Experts of a small language model: vocabulary 20728.
Below are experts of layer 8 (counted from 0) of a mixture-of-experts language model. Rows are named router (the router's row for the expert) and show model dimensions 64-127. Each number is 128 + 32 x the weight over its row's rms, rounded and kept within 0 to 255. Numbers have three digits each.
After each expert's rows: a language model's description of what the expert responds to. This comes from a sample of Wikipedia text that the model never trained on.

# expert 47
router:073181127164076117156141099105157118117095119135081163131135118103141094101088143140111147149138126140138110094152180133123133173147121149111137081158142178064100199112074071129136146105146147
Description: Japanese or Chinese characters in song titles, and capital initials after spaces or parentheses, such as (P, (C, Novi P(azar).

# expert 22
router:167158142117095135137084116132132168156134107076111175130124139105099089120087079127120170151117124073115115116158135146118136107155097130130139102153100135130152104158161134079156131098153159
Description: First pieces of common words (l in loudly, tre in treated), ", there" after a comma, and sports terms like round, final, goal.

# expert 15
router:084184145100109108121149111134164087095158125157083105142136098127158103082058136120116048031122124109138157136102120145107130160162072127115112201159049189070162165155123079166074051117126175
Description: Pipe separators, closing parentheses, semicolons and heading equals signs ending cells, lines or titles, such as ") |", "==See also==".

# expert 25
router:157104148158138135116136150066149148171143144092095122107166138110161123103160188145110139121077126154136123159150185129152155072110167102140115117145084162105072134111148108129191139103134140
Description: Prepositions, spaces and punctuation right before a year or number, plus the first digit of years, e.g. in 2006, As of 2023.

# expert 18
router:116112109159134149142143125140132134139125178170124100155130115146189096120099143132146132000135119094213167113134143132119134109162095101136060112168129157119112135086090136122084147087151135
Description: Pieces of French, Spanish and Portuguese names, places and titles, such as de, da, ão, José, Jean, Saint-Étienne.

# expert 9
router:049112133062110204146116107190184151046113125120095111140136075165119073097148136073137125087119065151104177137128165133158147109176134095122114115162173142102141125080089119118161116186137130
Description: Pieces of personal names, mostly South Asian, Arabic or East Asian, plus first names, e.g. Jaiswal, Patel, Sharif, Josh, Singh.

# expert 46
router:133138140112146123138128058058163089160146147065105076152116107149106106055143118111094139088127148100109099156129105106097150174199125093153152155158151164120153181166119085159182165097127165
Description: Labels and values in infobox or taxonomy lists, like "- Genus", "- Species", "- Original network", "Distributed by", plus " =" in headers.

# expert 41
router:141122075077111201110092103184101141144142081072118174117168080143174135110151131123117114115129135110143111103139091180129130181123069140137088133116098156041121094112128139120130122088141142
Description: Stems and suffixes of abstract nouns and verbs on policy, science and public life, e.g. tax, transport, schedul-ing, irrig-ation.

# expert 44
router:094124064111159174114061143127119098135145097129091131147144051095186152106166125134083094138071161118155144124139124162118094108127062121204101105157107141070179177122135161162172132156151135
Description: Determiners and possessives like his, its, their, with his, that the, before nouns such as album, season, second in narrative prose.

# expert 14
router:091108083078173187210116125172117094103101139160097155142092151135181058092141133096137114126094104126137148125081122135146116079100111098116133136085137135126123119114113072131179111176128135
Description: Line breaks ending list items, plus word-initial pieces like Ch, Al, N, ex that begin names or words such as exacerbated.

# expert 20
router:049128124128104138133111116142152126086127106107096128164164124111141086105149144105079099120093131132137150091121137158110179106129074092144064145127147159099163121102119043127128061081160146
Description: Given names and initials of people, often in tables and lists, such as Jimmy, Terry, J., U., plus sentence-final periods.

# expert 13
router:098167127121102128120142170154117127088121133132120102116123100125147137131093148088121121133149129141133174175057127140172079149142088113160134179100076108060164197205092133191164135092096166
Description: Main verbs and participles after subjects or auxiliaries, e.g. had, began, located, bordered, plus line breaks ending list items.

# expert 43
router:087113140093135154090123151152134121089174074081116106178146131121143115140162160088135061116099105106159135143124145139103149123123093085152052152149156121120099155103096152139171134137156171
Description: Capitalized words inside song, film and book titles or personal names, such as You, Love, Night(mare), Dead Friend, Bey(erholm).

# expert 34
router:058143157056071158115068172152180099109140135148066116134086109142153086117124140137103123059120154106156151197136150167092163122187089083178103135151094175121148184060077126163161064103087145
Description: Final pieces of Latin species and genus names and surnames: -ensis, -idae, -ella, -ović, -sson, plus suffixes like Jr., III, et al.

# expert 29
router:107091107078104138136095168104161160135088114071082095178144141121156135123160156078138128051087086096115171134133145153158146132124110053187074112140139118182135127093054157144137101087107153
Description: English and Scottish surnames and their pieces, e.g. Smith, Wilson, McC, Jackson, and place names like Macon County.

# expert 0
router:084111089103078146064121103099129135121131120111080071182112061120075077118126161117101110122180143078127138134142159113165127114139118107128127128185081166121105130110086039165117084122185145
Description: Digits and numbers that begin a cell or value in pipe-delimited tables, such as scores, years and times like 38, 9–16, 3:02.

# expert 2
router:092088122111112140152126110139092143133136144129158102181177081140162113071111145122088069113091153165161147143075132122106135160141092084159091121143134125101197171115084107196155076103169205
Description: Prepositions and conjunctions after verbs or nouns in running prose, starting a phrase: of, for, as part of, into, while, until.

# expert 30
router:129133082091068133178131165150111145096091161129120134110112046122129127097179083102118112111102117149199161180101122124104144161133109078118103116099102158109131089125100083155139121084183150
Description: Prepositions, articles and and that open a sentence or phrase, often after a blank line: In, On, After, an, under.

# expert 6
router:107146103087087164157112153153119127151145103096094135106114123157114155118120169065130105081106145080154203114162109156136122120162126123152087071093120125052120155133138110136161119139175120
Description: Adjectives before nouns naming nationality, locality or media, often in broadcasting and film contexts: British, Spanish, local, television, TV, classical.

# expert 37
router:115164125089058078122065127164137115120126097138150123126088097159094076097118152169129148092149146107132172180120162157082156108181117107183150125140081148111158154093146099164141112078102129
Description: Final digits of years after a split first digit, e.g. 2013, 1989, 2000, plus dates, ordinals, and the word district.

# expert 12
router:143081109115074109105140173102156124142166090121057151164096115124077120078177116110110158124088108127113181108142121220112147144175113150158104101178168137115079095117118140147167115122173118
Description: Opening pieces of capitalized or common nouns, often in infobox fields and tables, such as Char(ity), Car(mel), town, mod(ify).

# expert 45
router:134159183117129103167064129119118147094107117077100165148113127129158092109102120099092171055169053139182102124143182116154088161139141118127066155115149133154104122090083081136160093091096140
Description: Inner digits of large numbers and coordinates with degree or prime marks, plus date prepositions like on and In July.

# expert 27
router:103154142036122128074113173194179102094139093109134097107113141121148132097114136148138122104099102064061141153106179166121156128178113127101066132170133178112089152103114110128130116182106177
Description: Starts of club, place and competition names in football and sports text, such as Philadelphia, Tottenham, Hong Kong, F(ootball), All.

# expert 16
router:092152139106106156162125137165173072149116132073067104154152102178115131112082171126126106108131108136155116184076121103115133156114154124149133117143146165120186137142112131132153089153135131
Description: Nationality and occupation words in biographical descriptions after "(born …)," or "was a", such as American musician, politician, footballer.

# expert 36
router:136144094108142073097103155143124056125169084123132116118152084104128086143154123134088142104156077159075145135148133128123133119153125108135139121123115182147149150164057097106130108168122104
Description: Line breaks and the pipe opening each table row, plus header cells such as Year, No., Party, in tables and lists.

# expert 39
router:109179171107120125096147104166134142151172156115132088117148112151124112078142192111092158160158147115146097086052120159176110099195091093115088128118076105112118129075073136176107103152136146
Description: Past verbs and participles after subjects or "was", such as remained, went, sold, deem(ed), plus the leading "1" of years like 1959.

# expert 3
router:093143143133087099096104091129161108114165116138116120139173096137121074091101116081137165077048137116152119093152112116106134112127124075159083108125148128143138126086110053175196096113140107
Description: Double line breaks ending infobox lists or paragraphs before a heading or new section, plus backslashes, underscores, brackets, CJK and Cyrillic bytes.

# expert 21
router:174148171164099124132148141100179120087042121118109097122124158088108050155129167139094151127095129077133130143130153191106132114160095170134134113140161146112085192058104074142133142127142097
Description: Single first letters of words, mostly T, H, S, C, M, often after a comma or line break, as in Toledo, Taxonomy, Hollis.

# expert 38
router:101097137143146133082047114128134102159124154103113110169167074127114062143134135133142111166136095129080182146181125172182126136148138101147098117167123185081173135152124080120141085176139092
Description: Cell separators, en dashes and semicolons between numbers in results tables, election tallies and records, like 339 | 5.01 and 152–80.

# expert 10
router:125157104056096172128127148125125073136141149108055129184161053155172103063111138129083075105135189088161139193064148128142156125198030085101078138180085212067120144155099070172140114130175191
Description: Table pipes, list dashes, heading equals signs and separators at line starts or between cells in tables, filmographies and section headings.

# expert 23
router:117096096099131154143092143117154131114164157153093096161111103097123059137051123111087116135104130090135142125114158166104143045189093107136107142162134144123128109123103079122172075116140132
Description: Prepositions and "the" linking verbs to objects in narrative prose, such as to, at, by, with, on the, and closing parentheses.

# expert 19
router:168148079127130164050088085147143128123197068109085135191142087137173121122144134093139096102099133128170145134156138182137128103145103176167133135149143126073159181099153152138173156155173166
Description: Nouns and adjectives right after "the" or "a", often split words, such as main, chief, brother, most, enem(y), fut(ure).

# expert 1
router:121117081083147092124137104093140124098132136145119120157115083134126118169210148131113098111103160092149151244163123112089122105165040100183130086198157136131150125126095037124151049118187071
Description: Cells in wiki tables such as column headers, small numbers and row labels, e.g. Party, Turnout, No., Score, and track numbers.

# expert 33
router:106147056078124141139054179183170076154105140126132181167116129102126116081104141127169117118061111105207146163143171151105102117164117087138116085186165144145131134131085102154135126077152189
Description: Words inside names of organizations, e.g. National, University, College, Army, Museum, NCAA, and place words before them.

# expert 7
router:064140067043070131086116209122177105105110150143110101135140107145084095152161159107115059116123143107129103179154138136104109136182103133153121118177143187136187155175126062108129113105120104
Description: Digits, country codes and short abbreviations inside pipe-separated tables or semicolon lists, such as RUS, CHN, USA, MF, 2019.

# expert 40
router:181094125101134184111154168087163102136145100129109112205125133178167104116137108136150106155106151033113187161095133096111156158166119128167134141137143174150156118174103095176189081183166146
Description: Commas attached to word endings or numbers, as in s, or ), or 20,716, and inner pieces of Latin taxon and chemical names.

# expert 28
router:144182022102103156131094110089149171110157132144146145117159087164109123128128159101109065099129145156156106162149171108075118075169110122142117125156112120087124091138101173132128072083154121
Description: Plural suffixes and plural nouns ending a noun phrase, often before of or are, such as -ations, -ities, people, teams, members.

# expert 4
router:103113102132138154121094157198109111172164155127144113126151096141161104112196158120142104130106110156214158131123121156110135084154123061147146111140139143132099144093122106151173136086139172
Description: Phrases ending in "the" (of the, during the, part of the) and the first word of a following proper name, as in Great Depression.

# expert 11
router:109193079084101110132097111126155112100143142113092148144131105120201132126136164106070126106065137092109146146105153137099172081171121098144132139189078136142130159173137165165142114117133165
Description: Function words continuing a narrative sentence after its subject, such as was, were, and, which, but, who, also, he.

# expert 42
router:170104078090096109141081136099138110182141118133150154149135108143093119118198117037182098095110089162154120151134115129154181101109095131126152134152137156125154111134133159194150116152125120
Description: Nouns and word pieces in biology, medicine and technical description, such as cell, body, human, surface, receptor, and endings -ic, -ular.

# expert 26
router:109152180069049143108104135150167112109153133121095135149111126143176095103100112110126122143099181150148130093136170172094135118122117098171091115159143148081141197083104126114169072130150154
Description: Sentence-final periods, often fused with word endings (es., ation., ".), and decimal points or digits inside numbers in statistics and tables.

# expert 17
router:089130077151073109174091143155137195142132098108104117181095169160094103125127142126116095120149118169143083139084166138146123189113084119088128114133135122110119177117048075142160144089157108
Description: Capital or lowercase first letters of words split off as single tokens, mostly D, B, G, W, K, F, e.g. Pale Waves, bloodworm.

# expert 35
router:114211066146148170118075116179179180161179096147138138116096062131113082078111130107112117140137150129097145169121114167076151134167109133208121126125116117077165177152101152174119132112140158
Description: Nouns and pronouns ending a verb or preposition phrase, such as him, surgery, lawsuit, construction, concerns, studio album.

# expert 31
router:102169103122061133003124165065181129106103086099100054152080154170128173137121166161138132124093105139162159154167153132135113116136124162100086116159139161164145103130059009133126151114127109
Description: First letters of names or numbers opening table rows after a pipe, especially R, such as "| R(olling Stone)", "| Ron", "72".

# expert 24
router:109111125055139114066104134074117120102136092168137069186120078179138107111164122130124083091075178157161151140105135177111102148139107090135083077136062187116163168131114138164115089134146131
Description: Numeric table values such as 0, 400, 21, and quantifier words such as several, other, many, various, these.

# expert 32
router:101166121125078173128116087154130134060129090124057125154111096096132114133143149073130107096042098076141122135128117153146147142132050102149085111138111122119154167088075055161160147110174132
Description: Opening fragments of personal names, surnames and taxon or team names, such as Pat(arkatsishvili), Jack, Spart(a), especially in species entries.

# expert 5
router:114083177123127137096102123191151113126164135137094133169150045139130106108136124112126138072095139072166142154130101172131118125172126114149123090130100126122090132079144097180178116117133121
Description: Word-internal pieces of non-English place and personal names, often with diacritics, e.g. ı in Aydın, ng in Quảng, it in Virovitica.

# expert 8
router:037143102117110119141119128148162112052104089111124165136100111134119162128127184107151113125108164190131088177142119147125126110156101071163089152119140154116100150062136086185196140108152141
Description: Word pieces inside German, Scandinavian and other European names and words, especially umlauted letters and sch, as in Löwenskiöld, Bundestag, Fledermaus.